config.yaml
n_layer: 8
n_experts: 128
activation: "gelu"
moe_layers: [0, 1, 2, 3, 4, 5, 6, 7]
normalize_top_k: true
balance_bias: false
init_std_router: 0.00606
lr_router: 0.000686
vocab_size: 32000
norm: "layernorm"
norm_eps: 1e-05
beta2: 0.98
steps: 6675
Below are experts of layer 4 (counted from 0) of a mixture-of-experts language model. Rows are named router (the router's row for the expert), up (a neuron's input weights, with its number), down (a neuron's output weights, with its number) and show model dimensions 256-319. Each number is 128 + 24 x the weight over its row's rms, rounded and kept within 0 to 255.
After each expert's rows: a language model's description of what the expert responds to; "comes before" lists some tokens at least twice as common just after its tokens as in all text. This comes from a sample of Wikipedia text that the model never trained on. Tokens count by the router's weight.

# expert 51
router [160 107 147 136 125  94 147 122 125  96 143 123  99 116 138 153  99 103  78 157 162 129 127 124 123 141 110 155 108 113 127  96 141 130  99 131 127 142  88 125 183 140 117 125 149  98 156 146 119 105 134 138 118 142 134 144 125  95 138 135  78 123 131 193]
up0 [123 142 143 166 143 109 128 138 156 148 175 102  95 101 126 103 148 130 118 141 165 141 131 168 127  85 129  96 120 164 145 124  88 112 149 121 141 136  82 169 157 123 199 108 145 117  96 135 157 112 102 127 154 102 125 132 128 138 117 170 110 102 153 108]
down0 [ 47 112  94 132 129 163  98 155 131 125 138 182 133 136 141 101 117 160  84 113 112 153 111 113 133 128 110 124 112 101 132  82 150 107 143 101 126 119 161 133 152 104 134 127 126 160 121 102  87 137  86  95 126 143 115 125 117 132 116 125  89  87 160 131]
up1 [107 126 150  94 136 113 146 128 116 174  97 142 138 110 133 127 114 101 113 157  68 134 178  78  89 142 180 131 132 161 125 107 168 117 158 115 143 141  93 108 133 159 123 127 106 108 114 123 110 172  98 111 134 107 135 133 173 128 156 172 107 161  98  97]
down1 [ 81 106 140 119 117 124 188 132 129 148 138 141 128 142 156 141 146 128 130 173 134 123 182 111  68 153 127 124 134 161 117 155 123 105 156  87 151 110 108 165 196 152  89 100 101 137  97  73 153  98 107 148 108 129 124 152  88  93 158 129 133 105 155 134]
up2 [100 106 146 105 125  99 130 148 115 129 154  92 157 104 140 164 180 156 149  85 139 119  99 129 119 163 161 146 132 107 117 108 118 113 118 130 146 131  89 169 163 133 126 149 116 154 145 157 157 122 153 132  61 126 178 113 113 123 142 130  98 123 108 122]
down2 [ 96  96  82 107  94 107 146 142 105 140 129 125 145 113 155 117 145 162 174 140 107 155 118 115  88 136 149 152 158 126 116 103  91 125 160 116 105 128 135 184 122 100  64 140  58 129 156 138 113 138 137 116 141 123 159 148 128 114 125  88 140 128 123 116]
It responds to: Years in lists. Four-digit years, especially in tables, career lists and author citations, such as 1905, 2004, 2015–2016.
comes before: " |", ",", ":", "–19", ")", ";"

# expert 35
router [164 123 165 144 148 128 117 125 100 150 129 109 132 145 136 139 128 131 113 141 139 160 107 108 118 133 106  90 132 126 127  93 151 132 133  82 127 115  60 128 110 135 138 108  94  97 188 128 139  86 120 121 118 137 122  93 152 127 126  96 132 161 133 161]
up0 [ 93 107 167 123 107 108 132 122 148  93 130 124 170 148 122 146 121 105 126 150 136 120  98 148 125 120 113 124 132 159 113 119 137 123 162 108 107 184 138 137 109 119 167 119 170 131 104 112 130 120 167  90  89 130 161 129 177 142 132 133 116 142 119 138]
down0 [ 93 139 126 169 105 146  91 151  87 134 123 112 121 182 106 144 123 120 172 143 132 142 113 134 149 164 106 140 166 126  95 136 142 119  96 148 113 129 114 146 167 105 150  72 123 150 143  96 127 101 168 132 128 124 125 139 136 163 180 138 101 108 121 194]
up1 [141  89 157 119 184  85 122 111 128 118 140 133 109 169 144 135 136  93 123 173 151 123 108 164 133 173 173 129 121 167  96  91 119 110 164 100  99 114 139 113 110 103 133 166 155 144 103 110 148 138 160 147 123 163  64 149 144 156 100 141 106 136 106 129]
down1 [108 166 132 156 118 150 161 117 154  69  81 123 146 135 144 100  85 129 132 111 129 140  89 144 122 156 156 150  89 135 136 126 148  91 149 162 109 128 126 178 106 163 160 125 159 163  89  99 125 125 108 118 117 141 109 123 134 124 142 118 141 135 119 112]
up2 [101 146 138 102 133 165  97  90 105 170 147 131 137 120 151 143 130 104 123 115 121 103  92 131  66 122  98 105 162 130 131 136 133 134 148 145 107 143 101 151  90 121 129 143 155 117 127  85 133 172 134  85 101 107 117 129 147 131 151 110 116  85 112 148]
down2 [114 127 140 129 149 133 164 131  94 144 187 147  86 108 128  95 137 172 137 122 143 131 166  91 114 125 142 142 149 126 104 130 152 101 131 142 137 110 104 142 133 125 125 117 199 150 138 123 149 177 130 138 106 114 138  87 103 122 149 135 133 129 128 132]
It responds to: Infobox units and punctuation. Line breaks, brackets, slashes and units in infobox fields such as heights in ft, coordinates, area, UTC and taxonomy (Clade, phylum).
comes before: "-", "\n", ")", " /", ":", " ("

# expert 19
router [147 119 157 173  96  93 114 146 133 136 154 145 138 122 167 152 121 113 108 161 130 146 172 161 169 154  86 101 146 117 119 153 128 129 110 145 124 130 119 118 117  92 157  93 153  75 125 159 177  98 144 154 129 171 162  84 120 141  93 107 135 145 120 134]
up0 [131 168 171 175 139 101 139 117 112 159 123 148 140 101 143 127 139 105 111 101 134 119 129 128 166 160 101 103 124 128 157 128 150 142 124 141 112 152 158 111 138 120 140 122 158  85 121 156 118 129 132 154 131 150 130 111 118 139 111 129 143 151 136 116]
down0 [114 147 122 151 152 159  98 145 144 106 104 137 103 127 103  90 106 131 105 141 130 106 130 114 141 114 117 143 111 142 141 106 138 150 116 116 149 145 129 139 105 106 157 150  96 127 132 144 173 132 128 105 111 107 175 139 126 120 132 162 136  79 152  98]
up1 [125 105 120 124 174 120  91 155  99 174 155 130 154 143 138 160 106 123 107 127 126 158 125 122 149 179  90 113 127 146 131 132 143 121 116 115 143 127 112 116 131 132 148 128 134 115 137 108 163  75 153 178 142 114  99 144 106  95 133  92 121 178 137 151]
down1 [100 142 148 164 155 135  94 178 165 116 144 151 138 103  90 144 125 112 130 141 100 111 102 129 140 137 153 146 113 157 168 102 149  95 128 109 140 139 115 155  72 130 163 128 109 102 135 157  49 134 132 128  90 142 135 113 123  98  89 116 109 134  94 130]
up2 [130 105 141 139 165 112 147 126 177 117 133 137 134  69 121 128 124 172 110 162 137 168 107 106 133 123 123 121 185 174 109 114 111 139 114 149 106  98 108 121 127 146 140 103 115 155 113 118 157 140 154 108 104 111 160 110 106 159  96 115 142 142 151 124]
down2 [123 149 153 112  83 156 100 116  97 131 101  93 136 145 103 145 158 137 148 103  81  98 142 141 143 131 133 144 161 109 125 102 113 104  89 101 121 148 110 139 124 127 125 165 101 103 133 152 103 129  90  79 170 129 104  67 106 117 114 134  75 110 116 102]
It responds to: Proper name endings. Final word pieces of proper names and place names, such as Island, Beach, River, Street, wood, ović, University.
comes before: " |", ",", " (", " –", "\"", " ="

# expert 28
router [113 103 148 178 138 122 102 116 125 121 153  80 116 145 176 124 157 120 114 101 102 120 133 110 131 144 113 148 151 168 119 138 109 126  80 151 127 122 100 134 146 105 150  89 135  94 119 141  74 113 128 150  95 173 100 143 126 113  99 120  91 141 158 127]
up0 [166 120 133 116 118 138  73 119 125 152 146 143 129  93 132 141 133 118 145 102 158 126  90 137 141 102  97 179 109 100 133  89  87  96 123 107  92 128 107 134 109 129 137 103 136 128 105 119 117 124  92 151 141  61 151 128 137 147 114  99 113  95  78 135]
down0 [171 132 167 146 134 146 129 150 104 135 147 193 108 113 163 113 151 121 119 119 114 140 135 160 134 155  96 121 129 124 101  95 128 114 112 138 114 147 131 139  77 138 166 127 172 169 128 120 103 109  96 116 113 148 153 166 157 128 146  77 107 135 148 139]
up1 [114 127 159 121  91 123  55 136 153 107 125  92 123 142 155  94 141 104 112 113 142 100 113 110  81 132 101 147 177 105 176  82 132 113 148 139  95 121 153 128 123 106 102 115 124 111 204 119 135 140 156 136 152 118 115 125 117 134 169 146 120 110 107 131]
down1 [123 126 124  62 127 143 103 115 133 119 167 141 124 112 165 129 126  97 122 104 154  90 112 120  69 115 119 152 140 108 153  61 128 134 102 145 122 103 116 117  92 134 110 140 141 124 108 107 131 136 136  85 110 129 143 158 121 136 151 136 136 142 123 134]
up2 [116 149 110  73 129 162 127 170 141 135 136 107 130 103 115 134 128 135 160 136 149  75 144 133 110 166 101 102 124 135 125 121 125 108 171  80 143 137 186 165 131 140 114 138 134  78 114 117 104 125 143 122 128 123 116 105  68 141  92 132 123 127 140  60]
down2 [106 137 115  65 106 141 145 120 160  98 112 107 104 118 138 131  81 156 147 173 127 136  93 157 123 176 131 146 143 152 123 116 121 128 144 144 129 114 119 134  79 133  93 134 135 149 160  97  97 118  60 165 124 162  99 120  98 144 112 120 158  92 117 132]
It responds to: Standalone numbers. Whole-number tokens in tables, statistics and measurements, often after pipes or semicolons, such as | 26 |, (aged 39), 396 m.
comes before: " |", ";", "th", " /", " m", ")"

# expert 61
router [123 131 128 110  93  89  96 115 135 115 104 177 128  99 156 129 137 114  97 143 183 118 128 141 127 149 133 164 152 141 113 125 122 160 116 126 154 127 116 144 167 139 162 147 177 127 127 120 138 113 107 128 109 108  64  64 109 127 140 120 171 122 138 123]
up0 [146 114 129 133 129 144 131 136 144 123 166 121 140 126 145 125  90 128 150 136 138 117 114 128 132 161 181 161 126 155 107 149  97  72 101 119 153 121 120 147 149 100 142 141  71 103  98  99 146 123 119 155 121 141 150 143 154 134 107 131 120 105 138 145]
down0 [140 143 150 149 126 121 108 103 115 137 175 143 154 150  85 122 141  98 124  94  84 167  97 120  82 101 138 142 112  88 155 136  76 105 149 148 123 127 146 149 167 116 126 137 136 107 123 142  99 127  97 141 104 153  95  88 118 146 118 130 145 132  93 132]
up1 [113 153 168 127 159 102 116 148 109 166 170 144 114  64 153 145 139  91 161  66 139 117 136 115 142 166 144 135 117 136 109 117 140 123 116 137  91 124 123 108 149 121 142 151 140 122 111  79  91 124  76  90 155 138 168 125 112 119 154 104 101 146 112 186]
down1 [120 109 136 149 117 122 151 124 109 113 128 130 102 113 133 138 135 155 108 125 153  88 145 140 139 119 122 109 121 130 146 141 130 146 137 131 114  96  75  65 106 121 113 107 148 119 141 161 146 120  52  98 129 159 115 172 140 112 125 135  94 101 109 174]
up2 [ 97 120  83 148 123  86 111 104 114 119 128 125  68 105 156 151 154 106 118 113 175 127 156 110 100 125 135 116 116  89 117 144 156 129  95 129 127 133 148 162 139 137 114 123  98 155 125 106 102 102 122 154 160 156 101 118 130 145 106 108 138 106 121 137]
down2 [109 117  87 130 106 147 178 132 120 136 125 128 110 191 136 146 136 109 139 117 118 130 106 118  72  83 140 109 128 142 121 144  95 132 106 128 123 142 135 154 147 122 131 118 135 156  88  98 139 118 152 146 187 113 117 140 111 123 125 125 135 103 120 133]
It responds to: Adverbs and plural nouns. Adverbs and function words like also, not, such, including, both, often, plus plural -s endings and -ly suffixes.
comes before: " as", ",", ".", " in", " been", " of"

# expert 31
router [152 103 122 179 120 114  99 117 120 166 121 148 150  88 133 144  98 151 144 225 136 130 142 133 152 134  86 164 139 185 139 108 136 126  96 134 131 134 122 145  81 110 128  84 146 133 168 153 145 117 156 149 112 117 121 120 115 180 111 106 112 140 105 145]
up0 [116 141 126 165 161 138  49 140 151 123 146  84 126 143 111 148 100 102 156 148 130 129 178 130 127 161 119 114 152 117 103 132 141 122 114 108 149  96  96 118 137 117 111 150 131 165 117 131 136 118 162 159 143 151 132 116 112 121 102  95  98 126 109 101]
down0 [110 128  90 150 165 144 124 134 145  91 174 165 110 136 105 125 149 123 141 140 133 181 132 106 133 112 142 131 156 138 124 168 119 127 171 100 113 104 151 117 128 119 117 131 157 110 158 144 129 132 117 120  75  88 109  80 138 120 125 137 117 127 108  96]
up1 [134 136 123 105 120 103 149 115 120  99 140 139 119 157  95 132 143 135 155 149 141  93 139 164 132 108 102 119 130 121 147 136 118 101 131 120 107 106 125 128 130 124 102 130 110 112 142 189 131 124 126  97 102  82 120 160 146 193 132 123 130 152 100 156]
down1 [130 179  93 136 126 143 132 125 163 143 126  99 187 127 105 125 193 102 144 181 118 145 116 144 133 108 125  96  77  95 149 159 151 111 143 118 142 128 112 132 122 162 118 182 156 128  97 120 102 143 104 128 130 155 166 175 116  82 106 164 138 149  90 127]
up2 [141 149  87 113 155 138 118 183 158 141  97 132 140 119 123 131 121 174 156 140  95  84 120 111  92 139  93 139 165 152 119 106 156 112 123 145 146 136 127  97 129 118 119 116  82 142 161 149  88 149 133 169 106  98 103 135  83 128 127 130 161  94 114 153]
down2 [108 133 128 117 161 146 125 101 148 121 132 107 123 127 132 122 114 104  85  92  78 121 145 133 152 147 122 157 143  95 130 122  82 140 162 153 147 122 144 126 106 153 122 105 159 112  95 122 110 103 120  83 145 142 156 108 146 106  93 104 119 165 122 112]
It responds to: Place names. Geographic names and their word pieces after in or of, such as England, London, New, North, County, Florida.
comes before: ",", ".", " County", "a", " City", " York"

# expert 12
router [126 116 122 121 110 120 115 157 164 150 128 106 154 109 200 109 104  93 110 117 179 137 122 149 176 162 147  89 129 127 144  86 136 159 133 159 112 153 144 112  75 167 167 121 131  97 141 144  90  55 129 129 112 151 108 120 132 115 114 130 136 150 130 134]
up0 [138 141 110 124 170  94 137 146  92 161 175 131 160 142 160 145 172 137 114 109 138 134 113 191 138  82 163 153 130 104 101 144 101 126 110 128 143 135 130 117 125 135 142 126 127 133 136 139 104 121 126 162 169 156 125 105 121 168  97 137 115 152 138 101]
down0 [128 152 121 153 125 132 132 129  95 106 127 148  79  83 114 118 141 202 152 148 138 148 102  98 104 110 109 140 118 127  78 130 104 132 100 147 119 107 109 112 164 151 126 116 106 108 116 113 124  93 131 136 143 171 138 143 132 125 147 157 120 134 108  83]
up1 [148 121 187 134 113 123 110  96 170 134 128 120 101 131 165 126  93 160 115 157 126 132 125 104 104 102 135 124 137 127 135 123 163 137 124 116 101 103 116 126  89 132 130 123 146 155 150 104 139 181 183 129  98 137 161 138 127 164 164 152 111 111 183 136]
down1 [ 72  95 114 138 148 110 107  59  91 125 129 122 122 112  69 137 147  96 140 164 129 152 127 118 132 136 129 105 153 130 117  97 141 124 170 127 132 133  84 130  93 101 109 141 138 116 126 128 141 118 153 160 149 120 161 151 124 144 135 126 110 115 155  98]
up2 [126  86 138 118 139 144  81 113 138 137 134 137 109  97 118 123 126 120 136 121 184 113 158 103 140 157  96 119 120 170 136  87 135 160 109 111  99 107  98 119  94 153 123 116 154 140 100  66 115  67 103 120 186 114 167 100 118  71 122 117 163 177 112  88]
down2 [133 130 137 116 146 131  79 128 114 110 117  92 140 165 113 167 161 118 124 134 136 177 136 125 171 137 107 141 110 129 142 142 166 118 105 127 113 105 158  98 150 164 119  90 157 108 166 141 148 170 141 144 109 148 125 102 185 117 122 133 114 142 118 108]
It responds to: Nouns and noun-ending pieces. Nouns for roles, instruments and things, or the final piece that completes one, such as politician, footballer, vocals, scanner, thrower, atom(s).
comes before: ",", "s", ".", " and", " in", " ("

# expert 44
router [143 129 145 165 123 112  90 103 101 128 118 143 143 139 134 182 142 127 118 156 112 143 124 113 106 137 106 139 128 153 146 115 127  96  89 136  99 132 115 136 136 117 143 138 103 137 137  97 128  54  90 151  97  98  85 127 129 146 160 135 145 153 142 148]
up0 [180 176 156 183 150 108 106 137 116 117 121  97 126  97  85 156 153 146 176 106 170 146 150 116 135 148 159 133 133 156 143 117 166 138 152  98 137 108 151 122  97 118 174 123 166 134 123 126 159  99 136 150  87  95  93 138 108 161 104 118 131 133 154 109]
down0 [140  59  84 114 129 141 137 123 159 137 136 151  97 133 121 153 136 150 124 104  86 139  89 138 136 114 167 128 161 146 104 113 117 102 138  85 150 134 104 149 148 130 150  89 132 146 103 140 117 115 137 140  95 120  97 136 184 142 121  97 116 104 117 135]
up1 [ 99  84 102 125  71 142 126 115 138 122  85 141 110  95  89 138 103 118 140 139 132 149 154 105 114 129 111 143 115 149 149 145 121 130 116  85 144 114  98 150 114 114 123 153  91 111 179 121 141 115 122 134 126 171 101 141 117 136 138 140 109  92 126 132]
down1 [124 122 155 122 152 123 145 139 149 118 159 146 121 112 124 154 106 157  91 159  94  88 133 123 150 114 133 101 143 123 103 125 146 108 145 110  98 159 121 126  95 133 118 119 160 132 117 165 100 162 133  88  89  76 106 120 128 127 133 135 115 134 140 125]
up2 [145 119 144 118  88 111 115 128 105 118 160 123 157 124 125 152  77 184 140  89 148 141 115 102 145  97 101 134 106 128 124 147 157  92 110 124 104  99 101 114 127 103  86 140 110 192  94 128 145 104 138 151 122 138 175 165  86 141 137 139 115 163 125  95]
down2 [133 140 132 132 137 168 136 154 121 108 131 120 108 150  78 161  81 136 130 124 168 108 187 129 114 128 124  96 134 139 162  96 114 136 126 117 152 110 161 150 129 141 123 121 170 115 120 119  94 134 113 151 118 132 105 126 146 122 127  92 124 112 127 117]
It responds to: Prepositions and articles. Function words linking noun phrases, mostly of and the, plus to, for, between, against, and colons and equals signs in infoboxes.
comes before: " the", " a", " United", " his", " their", " this"

# expert 55
router [178  98 129 115 135 145  83 160  96 109 126 139 144 129 110 146 102 122 117 145 159 153 160 120 177 139 131 148 107 186 114 132 166 129 145  93 142 127  95 135 119 122 124 121 104 141 165 100 118  91 129 153 125 164 144 139 146 134 134 131 131 170 160 156]
up0 [115 136 129 132 135  97 140 155 152 101 120 120 144  85 114 132 110 137  99 177 137 122 129 119 185 120 157 131 120 125  94 144 138 146 144 156 163 134  40 138 144  66 154 132 140 114 131 120 143 138 115 144 126  92 158 111 120 127 137 159 142 119 138 126]
down0 [134 158 134 132 131 119 139 161 155  92 156 156 113 122  96 129 134  84 134 156 119 158 118 123 152 106 114 163  79 123 115 173 153 159 136 117 158 134 157  80 138 164 140 115 121 149 120 119 138 165 118 135 121  96 105 103 103 128 128 165  98 121 147 152]
up1 [107 137  84 157 152 142 138 150 168 187 132 121 172 146 133  83 145 101 123 140 105 146 127 117 125 143 115 151 127 150 137 133 136 164 130 110 116 122 149 138 106 139 146 152 136 112 123 137 147 108 138 117 103 153  79 127 154 125 145 137 134 197 133  95]
down1 [151 105 116  95 149 123 160 144 126  96 149 137 150 119 108 105 158 151 157 149 152  85 153 167 171 132 116 130 151 115 180 144 136  73 107  73 135 134 109 123 109 142 106 135 175 144 124 149 113 147 186  91 142 123 131 120 127 158 158 120 109 104  89 144]
up2 [161 112 149 119 122 118 110 133 142 127 107 161 102 135 153 125  90  81 132 123 149 108 127 150 115 114 125 137 112 167 104  97 116 120 127 129 112 145  72 165 146 145 144 150  94 156 148 132 142 119 101  74 128 136 133 139 134 132 153  98 138 141 164 134]
down2 [167 113 125  86 147 114 135 107 116 145 149 126 163 138 167 144 134 100 147 139 104 114 136 113 132 189 136 130 139 123 130 177  86 131 114 148 156 101 110 134 169 162 138  81 133 126 118 101 147 152 112  93 135 164  89 108 188 138 136 128 147 108 118 103]
It responds to: Line breaks and headings. Line breaks, section-heading equals signs, list dashes and coordinate symbols, as in == See also ==, ===, and ′ in coordinates.
comes before: "|", "-", "\n", "==", "===", "The"

# expert 43
router [131 109 127 148 105 141  77 135 110 134 135 104 131 128 192 137 124 100 124 147 148 105 146 126 173 152 100 137 119 165 119 141 145 144 140 122 121 158 132 110  63 122 174 107 132 111 144 120 107 126 156 165 111 148  91  99 130 125 138 132 105 151 144 134]
up0 [136 131 118 140  90 105 122 137 167 124 191 136 146 106 110 120 133 138 132 120 110 135 108 172 158 120 124  98 110 139 112 154 145  94 133 122 132 122 143 162 175 150  99  92 126  98 156 116 151 121 137 118  73 161 191 114 134 142 142 115 157 156 121  95]
down0 [101 109 136 113  86 128 117 109  93 142 156 108 128 101 121 101 159 117 139 119 104 125  93 119 100 122 106 139 136 181 161 152 141 102 181 182 165 105 126 157 150 108 144 153 104 138 164 148 137 139 119 155 156 151 148 154 153 132 139 139  87 112 110 127]
up1 [122 108 132 142 123 149  96 108 144 117 121 112 135  97 157 151 129 162 150 112 169 100  92  65 148 125 126 154 119  77 137 120 116 136 161 153 130 102 119 137 120 147 114 112  96 160 148 145 113 136 138 163 112 157 137 113 141 136 157 108 175 154 126 104]
down1 [108 102  85 141 158 112 155 108 137 104  90 113 122 129  68 163 187 146 168 129 145 160 129 102  97 114 131 121 152 109  98 140 145 120 144 139 112 144 138 103 179 171  83 121  94 164 147 106 112 136  69 140 139  87 136 124 123 127 155 149 122 162 119 127]
up2 [129 172 107 145 139 116  84 138  94 115 175 118 128 138 171 128 119 167 114 109 129  80  75 129 131 135  94 133 145 129 130 119 183 139 152 132 140 116 150 145  98 157 122 183 102 160 128 141 124 141 125 140 103 100 105 121 144 153 133 123 194 111 112 116]
down2 [135 116 157 128 153 149  80 178 105 105 108 142 133 152 127 149 124 148 124 179 139 146 125 169 127 111 103 150  76  90 151 147 165 134 128  81 114 123 109 138 132 159 146 113 120 145 100 107 156 128 110 143 135 126 127 110  89  96 116 112 125  91 114 132]
It responds to: Personal names. Surnames and name pieces of people, often after a first name, such as Wilson, Smith, ović, mann, Hanne-mann.
comes before: ",", " |", "'", " (", " was", ";"

# expert 39
router [156 145 118 158 114  94 109 123 141 117  98 160 129 113 158 148 122 149 118 141 177  96 146 147 127 174 107 119 144 139 116 149 155 119 124 120 126 129 106 114 154 144 147 131 152 111 127 163 121 112 116 128  94 159  92 111 156 141 210 114 162 150 120 155]
up0 [146 138 146  90 141 109 125 142 121  95 108 187 181 142 119  81 128  91 147 143 111 109 125 146 114 124  86 134 112  97 130 113 133 103 138 116  85 151 104 125 142 153 119 123 131 133 119 138 143 126 167  92 177 116 127  87 152 147 159 180 111 154 129 139]
down0 [101 143 159 113 122 139 175 123 104  94 128 143 157 141 138 117 112 185 159 131 109 142 100 130 139 115 149 136 114 104 205 145 100 121 114 124 147  89 155  98 167 114 117 100 148 124  94 126 169 123 109 103 126 153 102 131 105 116 119 152 136  97  99 151]
up1 [110  89  86 127  98  80 104  98 120 134 142 126 107 114 173 100 105 170 131 155 146 138 109 155 179  94 132 127 149 139 113 113 134 133 139 119 114  99  86 147 144  89 127 112 102 118 123 128 122 141 117 159  61 130 115 105 135  83 124 154 122 127  80 133]
down1 [102  99 140 125 111 142 100  77 162 149  88  95 148 122 125 131 141 135  99 122 115 151  94 146 123 126 120  92 143  87 155 145 117  92 137 146  93 118 140 161 123 151 161 111 166 155 136 100 118 137  95 136 139 141 127 155 129 135 117 123 176 148 106 139]
up2 [151  84  95 134 143  75 105 110 144 130 151 103 138 118 117 143 153 136  89  90 157 108 112 146 160 114 149 127 161 146 127 134 160 164 143 128 147 118 128 106 147 163 147 145 144 108  72 117 126 140  95 139  85 134 128  88 200 117 114 164 116 145 132 127]
down2 [ 94 129 136 147 111 150  94 131 140 143 115 154 117 107 128 137 108 125 104  89 108 170 145 129 154 127 155 161 131  98 132 144 165 102 110 115 129  96 105 141 141 136 105 171 102 125  96 118 141 133 123 176 109 104 137  93  73 108 134 139 123 105 116 148]
It responds to: Closing parentheses, years. Closing parentheses ending date ranges or numbers, like 2022), 16), (0), plus years and numbers ending a phrase.
comes before: " |", "\n", ";", ")", "|", " –"

# expert 10
router [169 108 133 144  82 115 132 130 137 150 150 135 161 109 147 129 134 189 114 174 134 111 127 164 136 160  83  88 116 120 138 109 162 120  99 134  81 137 128 146 127 130 145 118 132 115 148 163 117 115 121 168 116 134 103  79 164 155 108 102 145 142 135 117]
up0 [ 61 136 139  94 109 103 149 103 194 117 159 140 111 115 151 146 117 111 138 145 157 123 133 114 134 155 117 125  96  97 133  97  97 146 110 122 171 133 143 110 117 138 168 135 133 160 108 121 132 117 180  87 130 141 130 145 111 144 143 128 133 130 161  83]
down0 [146 112 138 165 133 110 130 108 142 119  99 133 168 153 102 177 143 133 147 141  99 121 120  90 123 116 114 125 123 107 129 107  66 118 138 105  98 123  93 106 116 104 142 118 120  91  52 134 103 150 179 117 120 154 134 110 163 139 158 130  93 114 143 137]
up1 [127  98 138 109 146 132 131 132 124 144 155 119  99 122 126 167 112 143 103  96 131 136 189 152 113 167  57 128 143 124 153 139 170 121 113  97 130 140 149 131 102 126 133 125 129 158 139 148  72 119 117 142 129 150 160 143 153 127 120 131 124 102  99 118]
down1 [126 148 123 122 141 115 147 140  96  95 102  95 125 114 131 139 116 120  90 111 132 115 145 109 103 127 130 161  62 101 130 104  73 104 158 155 110 140 132 139 107 119 112 123 131 126 165 128 116 104 138 136 139  90 152 186 139 137 113  91 135 142 101 121]
up2 [134 169  80 141 105 141 131 149 124 162 164 116 108 135 119 145 147 117 167 126 113  99 172 155 141 121 155  83 102 110 102 121 141 108 103 110  99 133 156 123 108 141 138 123 134 154 151 170 139  99 141 152 137  86 119 111  79 103 145 136 107 144 132 130]
down2 [126 166 133 112 169 116 143 136 103 106 126 133  88 117 126 115 155 137 140 178 135 125 123 153 157 103  96 123 100  91 166 145 141 107 149 137  91 135 113 133 101 122 153 162  89 114 159 140 120 116 136 120  97 152  83  95 107 134  92 151 157 133 114 126]
It responds to: Table cell separators. Pipe characters separating cells in wiki tables, plus markdown header rules, semicolons and section equals marks, such as | in results tables.
comes before: "\n", " ", " 0", " 1", " 2", " 3"

# expert 22
router [133 102 145 146 133 138 122 158 145  99  93 107 165  90 177 149 125 127 125 150 149 182 138 123 127 142 126  84 142 165 132 132 154 147 106 133 110 146 104 111  95 130 122 124 134  74 145 117 148  46 111 153 120 132  79 135 142 146 152  90 150 128 115 141]
up0 [164 151 128 113 139 143 140  86 139 115  93 156 157 110 142 127 125 132 117 180 146 175 154 125 163 126 144 146 117 110  85 107 121  83  88 130 107 177 111 132 110 136  64  93 142  90 159 119 135 140 156 153  78 106 127 122  81 112 146 117 135  85 133 141]
down0 [136 120 110 124  96 134  91 121 121 115 109 134 111 102 103 146 145 112 123 110 131  97 140 113 138 140 142 136  91 109 107 133 134 115 121 154 115 139 117 108 104 102  85  84 162 111 154 128 135 116 180 144 146 126 119 148 100 122 105 134 139 101 146 128]
up1 [112 149 137 120 136  96 136 134 121  95 141  91 125 147 114 127 114 110 102 165 113 142 121 123 114 105 126 133 156 133 128 126 123 132  98 151  87 142 136 151 118  51 118 123  95  95 132  94  88 124 123 161  98 157 125 169 114 101 134  92 101 127 157 112]
down1 [105 155 129 102 102 110  73 124  69 125 128 106 126 118 132 121 110 149 129 141 132 110  87 110 116  76 134 127 196 144 148 141  90 156 108 118 104 151 144  92 127 110 105 123 130 130 157 124  97  94 161 156 138 130 116 145 139 102 170 173 106  86 153 163]
up2 [138 124  99 128  72 113 135 129  81 152 141 145 131 146 122  65 104 118 123  92 105 105 112 137 144 121 102 113 164 145 137  94 100 128 140 147 116 110 127 135 163 116 172  99 100 120 159 142 125 110 159 149  83 125 160 115 149  58 157 113 103 123 126 135]
down2 [143 150 120 129 134  81 136 145 135 175 137  96 143 110 138 154 121 135 112 107  98 136  83 112 125 172 124 151 138 153 124 106 110 133 139 126 147 142 124  79 157 129 111  69 138 127 107 115 134 101 102 136 114 144 102 163  85  83 130 146 107  89 111 104]
It responds to: Places and physical things. Nouns for places, land features and materials, often compound pieces, such as River, Road, water, north, clay-stones, mud-brick.
comes before: ",", "s", ".", " of", " and", "\""

# expert 48
router [131 104 112 133 102 100 124 112 154 105  98 131 113 105 153 151 150 151 105 165 148 136 150 157 142 166  92 141 173 162  92 125 135 147  98 104 127 118 105 150 134 127 163 109 156 105 151  92 130  81 158 153  96 170 114  74 114 111 139  91 118 159 140 143]
up0 [134 110 145 131  92 169 105 119 138 138  87 130 129 114 154 158 126 104 129 110 113 129 136 140 113 121  87  87 150 105 124 120 107 122 175 133 189 124 128 140 147 149 162  99  82 101 117 123 132 144 157 136 117 130 144 131  89 159 117 118 113 172 132 108]
down0 [163 120 117 134  77 138  85  93 109 100 117 133 125 161 122 129 111 121 119 132 133 124  95 177 123 150 111 134 151 153 172 141 158 115 139 125 130 100  99 132 127 120 141 154 126  93  78 118 135 120 109 123 118  97 120 138 182 121 134 143 136 111 166 122]
up1 [137 166 122 105  93 149 113 148 121 109 110 140 122 115 133 167 145 102 123 100  90  96 166 164 158 126 104 154 131 119 127 134 109 130 166 112 119 115 151 140 165 129 143 138 108  92 144 118 138 123 132 110 100 125 133 112 117 165 139  96 115 132  91 107]
down1 [133 127 117 112 105 151 143  93 136 158 138 115 108 148 156  98 108 166 107 162 104 126 153 124 107 129 122 147 104 126 114  86 147 133 146 187 136 137 129 121 114 138 105 128 149 148  96 122 162 176 120 128 151 115 123 138 131 166 130 179 143 105 139  77]
up2 [138 156 127 124  71 135 158  93 159 115 149 105 101 110 133 158 124 142  73 124 119 123 140 144 123 147 135 142 155 155 101  96 117 140 109  85  82 147 131 119 107 100  92 106  80 117 135  86  68 111 130 119 132 137 111 103 126 155 125 125 135 144 137 119]
down2 [ 82 142  85 135 160 158 137 108 133 146 108 149 111 140 133 130 132 145 160 117 140 105 126 136 137 154 143 147  96 111 136  99 102 157 150 173 109 105 139 102 103 154 135 149  87 105 159 125  85 158 115 100 114 102 145 122 204 126 116 124 119 163 113 110]
It responds to: Taxonomy abbreviations and list markers. Period after abbreviated genus initials in species lists, like A. wightiana, plus No., list dashes, and verbs-followed to or every in narration.
comes before: "\n", " ", " \"", " 0", " that", " It"